Experts of a small language model.
Size: 14 layers, width 384, vocabulary 23840, 77.7M parameters.
Training: a variant of SOAP for the experts, 5301 steps.
Below are experts of layer 5 (counted from 0) of a mixture-of-experts language model. Rows are named router (the router's row for the expert), down (a neuron's output weights, with its number) and show model dimensions 64-127. Each number is 500 + 40 x the weight over its row's rms, rounded and kept within 0 to 999. Numbers have three digits each.
Before each expert's rows: "comes before" lists some tokens at least twice as common just after its tokens as in all text. This comes from a sample of Wikipedia text that the model never trained on. Tokens count by the router's weight.

# expert 29
comes before: "\n", " -", " also==", " See", "C", " •"
router:531544409515448487506473488561493522486513522521462467514520389564528469513502527414477460546533499558461530448468520495480469454444487463496492481522472467466529526526491492529541471540536499
down0:499500468521564448493535558526440519509540456522448421527531473569484506470534524526463499582499463482464504489461592500531544460463452519537512499548463493542455523487496488500526448542566429
down1:462483529507446531454573515569464498528428541473498485570466540424538557494521459465514423488503517440495501523491475488505579498501506482565501582522481491423557435484434519535545531472504542
down2:516486544473518553480453523449503475466538461452492493552508512581552478505507570489523436552487459521521534429447481539401532466485522527528485468462571509503514484473436472560494435582470543
down3:500515506551532493521524576505464488510596501516469489483478430500456449471466559486521506534448502495463461548432515423459451528552575453506508562508428508483505468472466524537542505544491487
down4:514422522480571488461516489503502499564484514481511473446434551440498525549490553450506464482501528554421446487490484468513490517462513572450495527516518469487481446474456532579502494541455479
down5:510509531459505530392573554476493499478535499490512593544513479525493511523532505479505543491488501547531492554563520458520466508439522488463450509506453416445516519501512469592543516562570577
down6:444504477545566516403508528486510540528482455511535532522494542534564495451594513527533490473513541515500481483466487547429508487439553523533483522491510478461453493553518509520516491511515500
down7:506536507519460467409488561540472495538466496578456475473474563457478613541522514474530434423582437554525573496476532547481549460475415524529582521466487542544473492574488515514422560544564453
down8:484554548523539456455534439498499497492483533480515493540475553536482528559500550521469527508499517499493443496490542505483478424513495503532473565502529548532489505533484463484495473489439506
down9:567488482531548504536535487486493536588493533485504493475534540522433537427417457484546379513492426518487450454481447609598520439503448509521506489472479481525506520515403450465526464445467476
down10:465533462513496515524409507478520492502449517472533520529549460602529568468540476578530468515532498464437392482466467500511572485498400504475555500481469459539529525429458527472479518476526498
down11:508478485526508546488488516447495461500547465529448470493583506537490504484526443539503515538481525513463577461543508511525440528463515481546440521515452527513466490527476552455455379451487482
down12:446461558464524494548557513491446492483505542512505506483485583452604463479484511539528472412500501466497442519527487511505480522516491429514505462527520459504503518468545502530438514516489522
down13:586460434443460562506548495467499465565555495476498502553556459549514554445520515507531541518514533602480533459514535531475508534534521432461523496516477522504526540542497471441516485553582490
down14:490479473486503573547536498529506532510499476523535515515488494474554441547460546537439560488458547521476499484462496475527544423525521517486463460472499426495495468443479454534428531469464514
down15:496501429424518524471445482579437583467416530537486579540513532531505507456441425454522460435518502533532539517482509481427508452512477539463469549478559441534507510537524522435449497493502533
down16:490495542521524455522481543543559478511481477468469491517515457482598518484474462474507539417458546514480482415552471529510476558510464535473474483497467475438534540512522573528500524480547452
down17:468517488434490427481523537475524549558588466494538580479506460544502538520509503561476439512480510492556506489444534535544584421560561527538533599468469537521559444471549502453470455467520479
down18:472457444507502520507542508455442492522450528513538553500570495497566492549526443459430527477493484464476480530496527463533571496491515507520492526506505425453493460471519519498557534514609560
down19:496392474523504495525501540487452524519494478552540449516450530526561533539532493448500523555541508377532502508587458514481511515458465485504540433497528536535558463485423533474480415483488505
down20:468523556524475534523489490501528520541476453500522500397468554471488485534533555563522503429611515524482437460512529522494503596532532505507475537543534439472480465515511500480506518461410507
down21:552515541557450479501496526489490507494513517499519490492462475482510558570490474493544515481477398562457464497427452642563557432473469544483476536554538540532536470587438575469497465502531584
down22:492441461578573507535472541411496475521475458537559491478502549466512572449523486498430464452423509487524504463480482547533428499552458504506481522536496590489488482507547521455510546528432509
down23:505529491461441459496609487505505482468495455535491493491538545548483465461483482430492565444505548488540508503437516464514547514528465462567478502517486498509519453520464495555507507511523546
down24:405491506509529472490477514559566592447532495446553507567456463474545470434479487557521511515513515458489527502455464528501495464509535454420508521530465522462431503450477526559520497422516518
down25:445507483558503572594534486460535497515481461511555520568488511503512493493453452507438546519510526497473520542470558577461540534477527527472476500488524569613562452535505560491544459492471515
down26:555510477489572477442524486529497479588430526484505543427560523491471507487482515552514569458511508483486534512505535533495436431491452526461571495504534478532472507515415531507520482543543456
down27:510530480448537413510405559514619465535435499520389554488501488502516475445478514533501534497422434472542455483468488474517462530489537528412536496463530514540492489449506501491520460548447448
down28:434519538476532419461415484503526556468496538494473505490493496483520519538478425472540455450478475525508505483482558547456483567512494555519511476517546507500450446521475448476503477494427503
down29:527485467511391448514450461495483528446480489512583436499541481499511516524460507533525449485504497426544540491462462482516459531505453500430528482455481488546586562512443550461468445450478557
down30:519547473485602528511466535438482456555520482510460557482546496478504494465513579493454565526550506482477511520546490522520483504441528465444531517528534527561516462529546466472530512435562517
down31:449538533575446488438448459587517444496546573478481516522511478523431506484527483522546516495503566582531493502496514481516446494448464548493489564485484530451475422532481500488548483517442528
down32:515451533434481464510477526490475456536477486488446434447464486458494479501521509521455495491493534567555464521404519505445499481533513563431488507573482515458426523482531498520462545453484450
down33:465520561430490494509498521540536544454467526502429531505472531517541507520498579493498495423517411420577542569425419472501492591487492495487478540464514538555524509482480475457511514483475528
down34:512549538528543516488463503467491477476539520498504401458566492468493466438479547459537471532401476517473482560466544500486487492552411400548483527467527529569497514525486518438519520509461521
down35:479480431494517515475451493527502516591545499445502476461485486441463490553519412451483523547427443477487510448533492541519420548451472495448534462510517522546484474450520530506526514517442446
down36:525536528504502498455420500509504509528383432478540456533557553496539553542513464453514508522579484427487538501505600446461523510520436589535562501478499460488525492462554452511483455544533550
down37:484481459457511406612428488565558475471527459474527496494460477436494468522520496545527464488465506521557552524500506459521452579515528520522539532490495534451540558523491479472474458456533524
down38:507490458500495495567526475501459466503447519550528499573471503516471567442496487533459597490432428574514420586562439451450526460528535489499489503482450547552507481548469446482554507503542523
down39:511414540457485467453428572459471519508462567564554587539489540484527463491457495496488491464456513544586531496553531442529432497516486529523465518427521507504542426504505537472483552499483540
down40:533554460429566572417506505468486549468495486533456473476490493354454526432485481470477525452457476545465549528471559526512476501446463460515458459520607538507498607537515491455435524461538498
down41:526472476546439446579495495452508479500493502450454528543444499489465443473436489522534534470481526553524496482461488475458558489519478476515452475505509525592530475519467492507508497492460528
down42:483544482472503476438521513507470485495465442556530507537515581487445493464541529562495516604416539559470583451545525483474518471453535547509543481511477454533548528538513496561577511556461465
down43:493494486466474442501472469456520534482404523503533506498517523542503531504540505521449522538595546609459518497530516485469536543428512519506503504513533537482417532517504455509550514548467510
down44:503515521470498497459537537530492470516528556532506520501511486541501489472453465449516508488417533490455487483554497497499475539469530419442455499515485393442479509521515507441593502575484442
down45:551498584483523532476486478471483479481498526453596490442521484458541453479517435543443473400509543579535522471484477562528542557457491452484504600547535504545578521553486518479560505490451485
down46:477450491458516526518441513531447456584460536552529493441457490499503535554449503471543535446469520487515516488488507488520533454539456536497516504466577468435546455578499525459575510429419488
down47:465510535511497502424562438503504452479460480501581479508542510387551516467484481509469449512461493513497498541422526505497595497489484526462488590466443495467560424498576488450503530469449479
down48:541560466465519512510528512458557514474555468448528406450487483513472446509567502463459492488496548516508510507496563459472513509459515449512501561433542557472456460539542494481496495588481543
down49:480432487477514513581538513510572508524560470513547568465454555528463501462523517458472483480472484540539477447501482448367491438511599451478477485525559465531548488562512392497457469498504629
down50:479471556545521511460478443481540419467485495499471450466465489486464454526502506483511455489606513483463428566518533501432532522442573529489464475504559461501473513472456464537517542545495569
down51:474499530597450452511526569469487502554458499517604478597532521492511509516431514533495503430470499493590548496571443455484494489550571521447535531512570514514479440590595485498560533486609572
down52:499423498527529533445489518499540516443487505487500427490475512484471494501485472457524513443498478556525477557453540497544496542512550507522491446495468497490477482490521473447543594536469449
down53:559507557514498570554553526601523513518504491479484475499535555490441549451491470567425463452572451538478483512530555524519488462540474512507491515562541498503470464517443550525476428512477491
down54:453514475473546490563481588546448481457519474446548475498473431537505524430496490540523549522488480504505439513482463510510525580488497465505443530513491543535486473498516522507461549467573529
down55:481471434456515541495466551520468522440560512502532534490509491492556479526512465591433509513566548533517406434509500504499483460477522487495520536540489542514534430484530472467497506530438520
down56:496452486475458462531478494514453554479510523420504525529543489484517473477515450523502538516521509536519553558453534488517482491532512513484528509437503470454586466465424568538479480505482513
down57:485501488480470534514472545531511479502465515520502496541461501515591449466511539498497466416482465513547569500488520531526595527516509575543495433467512556372557492536520436491508518546489503
down58:571558485476558422538553538486517424500507505519475535499543501502527465474541502561562484544507501494566459484469529419530529487498560476479574489541425474569561578470531473538501450474511476
down59:518511464525539383431505496546529537558527532502527478472471456414457468519529534506492569491449511521485503496550524538507460551486476516440555465484541565448521552535491568524624544480467542
down60:529553559486559499494499451471508461466443530462483463556455508506474551510489508566432544485533563512510447494486539533499498453477535507500476481417513553475458437425460510506474494519460541
down61:433456578466456523517489436415543421488466508590565487502499433536520482538532548468441527459492591542462558479518454568464501539582465501416539466560485453431498523492583542490445509518493503
down62:534418512542502545513529450461572488503447488433540538546516470520481484549529501526451544516501465527505610407518483439435486492558540464483479520385559449487489439500429507473500529515458416
down63:509493463569452570494455486534526509513541548472493489458504445512518536475491522492460536501460511538482511535531577430510539531461486498495512520521509520466549522455558526486470481508465461
down64:476490559434543539441395485460541466551491544522479455549469439525546530477475577496501483489484516516491468484415468519512492430443518468525545483450455574451454468495475543462452474565501443
down65:500488427472554473431545545507444533450537527470526559477513515509530489535541473439533509509489542450534458480493473505398509479497518471561458562458435526417513459489510516527537466491497539
down66:452454446477464529495503565555511471491521549513492456463492488471551500407506487503501561485491509486510545500524458507436480458473465483502484475422554486461467539478552395473542515499561472

# expert 38
comes before: " ", " 0", " 1", " —", " 3", " 2"
router:461571459550508434538511467572425468529492532505511442504464431534483543517469539474499394515572457504447578514441472554478524497428481500489507376498503487488553478532449529572475489476570474
down0:567498487502492474543534493548548476535532575500459542533548570561528513583538579458576493445514430506483477514515481506502462506502467520497516554451508493500476530513482577504461518483559515
down1:474547491459478487429533523571432553436514536477505516498539473470514505532555445476445510563453468476485422522434509542512534510491513550438512519472449498456419635483488517449544581441467534
down2:525552556479444495489503538446444517523491574453458469524508524519584497486508509465453520488485477528475489481525484485480482500464400581517470451487483495447495480488467533508538484630483532
down3:558484545543489582524471545492463505512459487487549498545454496403539532554540488485449494510531441471508444526510504437493474481534516555563444454456451405447511503553536457526598531494557521
down4:522566455492466446475506507563498561502543521532572500449499520510433497434436508528499507459452520567458430474509456551494548516576453484497510486437495512503528452466477630535567506508495498
down5:493532475478497520536452515509465487468459484575509413510517492497519431570516561478495536493486436405566483449572476517558520499533453434507566510551535502488481526506552568505460441452515510
down6:522548480445529475467510453527494497489445448549444504547533447484526484473473407544471538501459441522511446500549473558553546474466519503500526442517461482429499571519500466514502502493478502
down7:531502518477503515508463497531484508481417535524513506485522490493555535526491444460501477473476424472421492505507500434464593477534517546493547441531509534606475554538527498483461479502463506
down8:527528467465476562496539494496552456474519441448532538565474468569553588491538518451476504555537501563526439517522492501519572539545489526500495543513533479548552427480441460544486457511464474
down9:511523527498514480524488501527512511577527495455480491426521441580498527461471527469487500496492472503480471459538505511520460558557529499512498538472446508548476535495503532425525529579509562
down10:507500509538547462526502457454449543503517517421483464518530522500520473542460479450474510531498549514503549543511500480518497464494487494421527489523522525484518375472454524525489542558534524
down11:524504512466476531539478481470533442484443528484463482458484509549522491489517538544565465525481511495520488521489440488489478526471552500451526444596427487545535522553547485515449467550531468
down12:513443438533520541548494475468499474548442502500567472524556519442486540547470506535476470520483515494497395407594509519569464524475514522446548483501573437478486490491474519506559542534518514
down13:507481458496478562539508523516487535435573463503450488484528493474504483483493517484490524529502528464542522525469463502499447470549491461507511491505517550521524438568581552527545547508469529
down14:465423492521494588469500509523532496552456524492475465551514522537431518477484522522482529547499539487523537573553478507528489483483515506503578518521453513496527560534500447532450529534491561
down15:501513497505487478460592481506477535529519410477495530499550513516449554485525495525481473531516530560534520495520501472561507421501505546541467510492490473484539425513430422478541457523477536
down16:467549533536562553453477486519505477504535494561512476507578425517537484494517438516508533559473448507540544445486478570390485470522487471492526472474551495486542521504525482517442550485500496
down17:544583498549428490466460490476472543420564422460499514525520575530536458520540535513513481516454483492518508488399509438480520526507491487486461442450508519454519530492471580496494487497462495
down18:464525491531505464606482436545449493369481449554499559503506507499520475455492501531450552493493408496489513558505439513467544591495440495461460498481485554517485525494473500532456490541517542
down19:511479437425448484522504483448478529531465414545441502423528455511506527523486451448456453532434479452495523473571485433529561511493472499500525437492559557432493486495466500469519544560503452
down20:467521518499487457536578460496428495620602531431520577476503546448499444500432528501478518500493549462512452488535498537533521497496514543470466423464463530534562479524549490479522548499554474
down21:493468424509474478474528454566458479478484470537501602464424470576500462555507504427498547520515464526460530463481466438473452472573510515515439534508511570573525494486467538492514555519450518
down22:518460457489549519502524485508445474527468511518452483441508461480481436527418449492584576530481519508533528507548475549449503421451493453455553525463487476392477477546528464525497485462471573
down23:439467529541476483472527538523552432481488471543520487518560467516499494498505548477485474476526456492467411534501573493564529403519481478471540474465538485598488445551535495443469530466516531
down24:545448551507492501442538521453518485516535530464417445416569534506478517499509448438504443500456497483549606521489492494519568510525518544516450516460518497549450449556425493538517542498487467
down25:422460558462428499463405513402500529449521453527497513536467472476485541497457507441472407465545443501550521422461541541453515474542478485528484463475521473505499409542548485500544491534514431
down26:503537524476568449466490534517517487504401391458508522507534476454460513369522472498468474553452468479446530526509519499516497506453512541588418484487495538511581456509538462526518533549535436
down27:469498515515481408510546460493502504462498553472489534488459487528507533513420481553487490520498535523491450496461516506438614495489527474420529500437499499495503474495487484452472547469476524
down28:551533490526486490518481530426571542411512495476414505445461504462494477563428482577595478460580458494527460516528514494463485506556534516472598530504417465466489483494385476475422485434505491
down29:499507453490494532567566486549513490515592475485497491474483538580478525475534498553514503493538489464442530500452454509492524424488464396446554547575494545545547446508439491446520501383479521
down30:553478436485464506418438473434451450466523478481561486540520585536542501526574480403527560455537499469595493520480488478511466486551560535456500478474451529512528533435512512487491529481457551
down31:523549577546411544519531461541480551459576498566585488558620477528455547551479492462555517475517492512482421478455456586544497427520483553575474511456464481525492496468520477502492480465517497
down32:471504521565469546492459480494573428482576457517572442567481473560499552482534552461462473482641541477528466530536539493483446508453496488463523533521439477501438560457525444499472525484465476
down33:526511546517492513511489484466518528464492513540516542445487550461547512504485485532452439441554542537570452528536486487491542447510475657518493522506483517543552520556505492491523508482477527
down34:480470426458450434462511468546506519524495539483587471497428512523484427504501508472530510479524509526444572537461467432542425435482524489383542493477552447535546502522520455508487484472480547
down35:520449468475491431521557554473467446484505513515495580438490569538504499461543528476479474540466469510492508482555473448521493505535492517489456544477490538433472485512450477412483529508461504
down36:469545486512492450491473489459568521527449498476476576424519439544510496513498511471506455525496501499584485540405510498473551488555469467504495494486502445498542563461483484523487436553543531
down37:468531524500492531469525574563528453492467593579511494505408464421550460507497438489502522482453537519482422496483489474550548483510485493466504459537493484482526494525430496534535434527436476
down38:488553501526511502566510487489558370550523536523497451425421544448485437533540526469459467414430545527450498476477543473486472427545544497493502453497498495500562497496433545512561521533505525
down39:430470496396456492565483526521544533492470539478535461479458517489510488526554472501486483499426478478483516478465459557511406535574495488453435494459473488458464543462513536556487501484514462
down40:438473462507506526481503558516558559474497451525525487523492478501492501489511525429450429499508498466524481504423546484590498477540521458494527536481530413532505483520498480515491532590552480
down41:525503497568531474608570513503514556534531469478461514442503466488509494552575539485524540473515408427412499500580479535550502549497561565525504564511550440535502563587518487516486578540528454
down42:522454493430434413478481468468536520509439538546513479517433551465531448478483528435490575528553340505534500497497539472562452559528524439493441557464556472490492511511550482492534451573534496
down43:497483508552528474458397468586546489429456472521501498527503497513629519541561503513517537481473521503473521550474471494473592485496443583550495532507550488482498490514504551539523470408575505
down44:445542501535585430461513465531500515456466494466508570504540498538476496498511521585431521465506458491449486479476509442482491504449460496511479470561542517538484517518470510502543499439481497
down45:464583480492542450492523453554543479470537543493518487531461479409515434531539479510507492500528448498548538487426523538456485463466475555577429468526453504446486552488475486515443496484507560
down46:467467516498519462523428433488484521520449530513523498493492492454530463481500484485485522519551539467481485487440452537425459523488510538460527518489539508531538458514557537517579450508533542
down47:543419461535482520537517553501466537502485481509433515551469453430527511512457481535474478561466558523506506429475448449552518475517530468471541439516466570547516570381484462494490498485512479
down48:493478487479506445515551556495424440536505549450512536483511445460500477513622433475473556452587412475537495490528486469524515490546554531469483494503455487510501456509488501445528518501582492
down49:505545510503572482567495544476477540508519506515457538442454576499485504538543431410499495496553482467538469582548498450566526610565540518567472518524475545485546454473577563471442528494494472
down50:580433504519514445508571543472444449482467481497527529502414451478508492518444535480456479548501463523462518503486478397530552486537503476473534543540571498501476476405466527457476474441545474
down51:489522449551498526508535516449467534462439424414503496453512446575462517518524473470524488544508531492521510479551544445506456503423505480479472522507567479483462448573589506474468486546481547
down52:571516558539477508426518498379480494448443481479463447487562458519453448510536538513473500495501492483518515520481474497455521446520517470494502511560423480467491530495472536462498445547467474
down53:526464498484473504469478461507480498498552538467469508475448466515507518484458507491502487574527493501520431518457499415445489495500481548428486562457551454533441492426459482540484504529524486
down54:542519468480499532486497493502518468530486390456473479487552523553456548493491511470527488469548481527449456478516433500548528550541484510593541502551398480493430506495515429461528497415499567
down55:499475485505454497546414486506543507490536492561498550474498512518486517533457536433520483526550479479490489602501512449511470557533541506384555510500438434526442510427462487472526471546467479
down56:565506431484491429541492511524475570474482512572482470508532457563475523471523532552521508539514441539439502541568408414448481476551436504470519479524471569514481542454534555423490518462575435
down57:503488540525568476543432460472478533512469526548500482545508512484506508527542504437548519531438510484547511469487534521510488490499476461581517444471546516528475438457620524511449522495520476
down58:521509487511485436461538481544544503531533408440512433496526550457522488499438545518428540480503461508473523476512486553515493562539546460473504507494575451505553417534486454521539544534530483
down59:521505469433495514525524531544460520542521495483525451545494405499472519513470470480482480453527514536443458605504513486479511610512440471482517531562509452460489432518437429533522561490458453
down60:441566466441516543541516560466504504512480490527459516504498437604557480510502560526539512514538424529544498534506431455507541501488477489568505516435522492509442535509472474436433467581514552
down61:474461545498530489490493558470495524499477484488396419517532512528468495457464539502557493475529562462468472475452532511548525498540491446505485509481508491458569421485446501486482549506524484
down62:503533446462519517580593496567486478497549512502501479452437541486555542488539477447514530472549472500500489544499498454556515475514505515461481453482439506509537563500463469572472505469483463
down63:480500521473503518467582424564432465476521528431466505524478503481494501522506478518544478522544525474509508436473508505487468492479524435547503487426506465552467516559484477510498514610543545
down64:507449454549508483452574546507506599516516446531429556504469471509549430553420448529520486505476530514552528470442434486464472506479454458539388505466490464558393433515536451463509533469485489
down65:518515506499454532504450539370499450461507473538504491481554494524491553484416492529490556482501511512509485421496456497494462498568597447414382531487476471453499475527514463543517548486524520
down66:502529591457491519547488476470445510447502455575442502560450535491443457425521543498493474471541494502501524510522551553485459499397500468488519495503461563467529456457486514515468517480523554

# expert 3
comes before: "\n", " ", " 0", " 1", " 3:", " —"
router:445517436537480521525459481556477501515504536477469467431449482523539533483513533432409475559543472536462543479485514535538568433491526445444440433587485562454556428544491483465555486507497504
down0:557552492490541513473546506510486541448528485432512501452502461512535482490522470471442467451484461422430475507438527486594455535543526491461433476547473523498538532520506472491514538495498567
down1:503489495489471482615457511533459532444529428448495494536463420580440435516496507512538522527480509495524522455563529489474539503551488504511497571483530573548503478499516476487540498490543459
down2:451488465444463530503471472475518535509433562523498516498518460503483457509557458509447534545447558518473519483502511492474497507462524532446512494520547469579510554499564487507448460469489499
down3:509482524526427507489503469485568489512552504496460485496542513455522517590585546573470492524468522478502458470458492522532479455490485455623479453463507451558493494486494589544400488511475522
down4:444484498399498467515521525542561532425519544486406477476516528512439449596493535504540415481502514549523506542474464484412507521544525409501581522505473540469518485486432536514504568494534421
down5:504531521566586514527560540427504469487455520454543432547439508506424483508475452466529460471460543567443563437528581531483460434472513489475470459458558445538502457485497521532587535553489507
down6:529485464470452442473576493522466561516406384485529465568535489501498490559517587511558561509561488500475462455442517488527468558507556523530487531515532503459493513461520540539538431446495534
down7:490567554450487530469480462452498538525521508534458486597516546596437424558499556496509501476544490485609465477462521470505541507529520468503478474474468546502481466442569497507511559572578448
down8:469555496473482448537479444537553508507402516484516491515522483487490484472501573479493495504454503510501533541479565525543488528587510497508436516446555521530523421436539466519565498486488541
down9:516482441533575472503563458502495457473536471502544464531520439549495484469521491453474553504442547529571506541512510425496514503479550566484472512477508482514523522502510562544514450480471490
down10:486543559504501489535518469512539585543439480550535496465495455522501480435443469474474462456466550477436555509462525463513443590460450448462420521558503460446502467598540528493469487481460482
down11:556462512544564501539501472443526550454415534520499495397501474585562477471568505568592455555505478497465475489457489487413571535544484494412512476436573572486501504440478482439435487479490514
down12:534455494546488520472534503470393500496512504489504471516566497480477433568497498521507447501544486546492527646499532427521520451520467524517531511494538501462454550462521491512509525543537502
down13:501471471502458491520517517418466501487508493484505493470467476438548493525377574486536509563601537532508496484545508486524503401501468504484494506464489497568476492495545467550488513479453471
down14:473446526580518471492460445519560501527437505472457542481477525519557454509441511488500542475443560505526493515494545491479512490557550484488534485527549487576571463480573506538521472430587497
down15:482479501588513417503495492517525520480468419512586505583554428499480483504473481459596509462460549535473470442542528487538458504513501501553477511513535523516456492479459465524554477460540521
down16:589476462466555526493499495528443516583492518484537532488507463520486483458490496537567468452500444499491484436501494538557467425539487517516516508434502472536471575469489521506410454559514479
down17:558509449517446456478556526515476461479512534497466548503469499459532541538532521554471521481447514460500429482508526470536486524561495499519570548495576521470491533492462536480502469533498482
down18:468523482515493506456506497503508504531571512455473465506489375553479475500543492540568447498534497501490516439484555501459511541424530484508477506499547503550521576481441435522593521463417485
down19:499550494478427485516486444508443483493503468480476493587543483489556547523408560614540501515515478488480449459440449456475557561540501510531468516455470507638543463570438534497578549502521538
down20:484530455433510513499506417414522488503475482502608511602518524535519466588496518522446442513485408515495517512546439464498522454424517502444517570483508456511487541505478495458538500531512483
down21:499479503505496408530444448522541487500461445548506495455459527507555483526513540515521465513539471440518476543502456498576489450563543543443529466469590489481459451543523503486502492496605554
down22:463517552525489501546502530491474493528522485553558499506562455510465456459453535547497510525492468535511493520545477557459511578447448541422506524516558476567426535430534532548493484461457507
down23:483549516545538443496392509474509547519576514549525448469547493526466523460548440437528508517523467526468499501526496469475528501458469583550487523490526518495484550492524514479493458456436451
down24:485525462471557485534446481556512526464418494491483494488459436477529493516543509506514492476494561499501459421454547420522482539512457516491411493564502470477541554565440455451533450531510458
down25:462483455471524586446530471505488563441536529490503436447513430515474502524544516507475495558502476487531493525575482460516582514536484496485473517489505536556556521571532459528562533560476546
down26:506493495486478571485486467577530520501523557517488494449465455421510479496481452475503476514521488411552518501483549503446510528503516501493478510470468507512505516532502547464526549554428489
down27:511497481530465473506547495517442442526611502521519493550542515423566396474530547476452532465446423474486565460518536484520459483508469465439454438512507507514552479504479503498561500503492540
down28:392538475469480507576491473468532502467467465518565426480477605497451470545500503456447444544553512498533488493560520506528474527504508546510498424507465491492511468510544453493545396445501545
down29:505538560507552534528495529463488497570500492490454479460466479471510529432516483445466478477542460495495578519474509486537487524472451536513446541462549444557548475527463527485528599566506559
down30:479539517458438541479480481525517509520457436549468533448500545482519487438504589498490515497575520524513483457456492541532506561519488413493466533523506544522476457480481477534420527433511523
down31:505510521532503489498470516556562526449487498555491513505503526535538500519477540494542475455504497494459540505504584516443522469566488450514556475506588479556564490475522471502449515486524455
down32:495549501489479484552490499482480416512435480527493506492472476478510553514544458496435492473544553480525516480515510486495512462548602486564564484499476443467480521537531459474525506522531519
down33:401473515521551517478469534553536537492554541482559450467488455509527522502440522536509437425539522541556436486404548530501526501468527494514521491463504520504499580481527514441434536519473487
down34:422455523478507553537490509531447462493515505523501486479480475523530538533531501539474477426499549543503496537490465520452489525467460485510572536508507482563495489500492566590561503509553476
down35:500397467535503475488502494516539389449438515479543486434500514529485397539551463503522471496541476428522445420519498486457574438444498472515523526513543548466555539471477470485474492436539505
down36:543515534529420484617485504524462468543507535543498469488513512468509439537487463496445534509469522429480520494476465519525457502509457536519546465542535497503419515505490531594461504444541548
down37:505519498499509496520454495483559516486457513488477463441459497532468530443462519492462469476519529523472449553477493474512490496551493430505526523452442496528466524500447496477408637428551517
down38:539477479512434425449514562528522514515506494491522409545521483493441473492460475439461537482522515466520433410496573497494490549439496418527463455518493446501450502435542518515491516558497514
down39:522512463545452495483486478492514509503550529466481497562513546449508465501458487521508425490480527464517474472513476522487446516529486429455563517509447522508511561612431491479534584417469463
down40:469506496499569509535473404522471489492520463424430497523431577517482545543458524509534548543471547469487470551534461447497448517469528534543529545505427581556473522501544455450506524528464599
down41:460454501476516540560499533512481566476548474468524448490487471481554497549465495484479510506512472455526525464559454489435428484542505463463538497552494460553523499561526434549516508512466536
down42:507560511431434390531561521496550504527489451504540547437528508557473464537565473547450520445511470527515473489578582482453462595483458567419499496554538472519450547503460553505489422463467520
down43:546466533491535582478512541456533447535425579458545515473489560430521479480496542481511550552568537484505415409550438511454427524531561487484463499424515515471511476520488400498456540565526488
down44:496474586487562512572531502524539414489514543513504425491467465462469426495491464472515478520399457527548613495505491553455525556548489488372459498519539540498570507511519566453470451566562510
down45:520479459514536465536451524420525447522509533472447468532479470539516478477524563500462468441453474563529446446466553486516519560489541519555497563469497485521498422556493536530556489505504504
down46:443496505512471492462486518477475538476574463528476491486446485514440449567486464495468479454537476456519469463501507481449482513584535436559477507476474510500506506562503529537476542459467489
down47:471533486506500522476434515473523534497536532479552516517534491441547429480499399455491514458538506442478433538558521518581513506548507542522490500443505476469574469475514486532493531459489501
down48:476566421486519544555461545554495456444518482536496533522478516484452478486563490494488454500510441431511461481543538497445499482533419489428544520500525519472549508515528500464506458471467471
down49:502517511470544538431515528489476452540507495473499467479628493498546508475473491535491531497440445510473538427510534550474528440485426488526461553544410460509460523461458477472480451538495521
down50:518540470482546545462471506474535471470489466495546495542454458552516429544427531509478512544505550473580408441481570492488563538546531520452450499474511433550501477439602482566568545431539547
down51:536457528472523462524555503500546494522488470568483485494526562478487550487518511468529507522513501589411547499491446505434489553475481449507509534486481545439512509469470478548532543409484529
down52:562555509548463492504482571513550516419522456484466456459451471431567507552485474569492462495508447450525465506483582554578499533448554634497485516540559543528488543478538530540438455555503539
down53:533462559528433457480487531540535498432509497498490590549462488504497508513462485480501507464499555517574509527564523500590486485509556506478537410565441463559504477486510525522540549509459470
down54:558527495478505496574473483492531476516516499480514495511503474477465490513538540536550483529586489577517538425511508549563471472571534492544568497511505507493405463474515483500484501474461522
down55:523419474505480513447475533495537499505537496480422528601463524460522486483479523470437503507476468515494538523544450505594552502466583533529458459539507435476468514516513547512435514501490554
down56:547448422532424468538450528584502484498505494513456458560445540544483494444408511490528471471456541542531436505548504494516493586501473515491492483545490505478476541551489490535459514454486465
down57:556561509534488495480583486491464537502553547413497523547462413421516504457445389566500497486416562565391482517525456498410520503501527464474448504516475544562480530497484441472511480455526471
down58:503463467521509486585466542489530505497475513574473526482514486494515447523502514543464418391503465545475517522552397491494517475552501506457501500454464551494517575493532555526511464403466475
down59:469540490575566482550536514457498476511535491442522454397500473485533537554438486492562507533503429515527461484449396459416485513540525478527526523465541511462471457542581501489455526412550549
down60:461529503474447518511573468496486544521498518531503532521539540515505527475456478503553487491488488471522411461502459457427509418475510487597483493475474567498496510496477485478452470533463513
down61:522531494500459529543484545491536423556472444500532541499489459379455530609513500457457544565501499497500444519479539525480541503554520525454432532521465487486535493508529463465464560472527457
down62:501500464482519504524495472495483489535494554469548457503552467535562604440505454486413499546538509462420464492490519509443454492470525501467499530522444512559471512527525441462537510474543472
down63:502447493449491492470526492490546512528511571546487448523526481506517438462569471491505534480476551489527458568527475558577517547435509516450496456550454513419520451529497510484425411474455500
down64:487528512507517512557542542493486537462483504499525511442536483522490578512527461485421496587469498548460463476501548496483429428456538486558567535528444467481504559473513558557501467476496459
down65:515521504433539605518425516510436490493588456544543470466499521487461541447476511483521535454563461473435431415470488486483554458551479553592460436489504570526543500521416489528511503488427469
down66:492491549491536536491503526591535441447467546501478416515454482463515452533500507484486436501495506476460454580530449472506530548516474476539524477475457615495460481521470507544503507541541557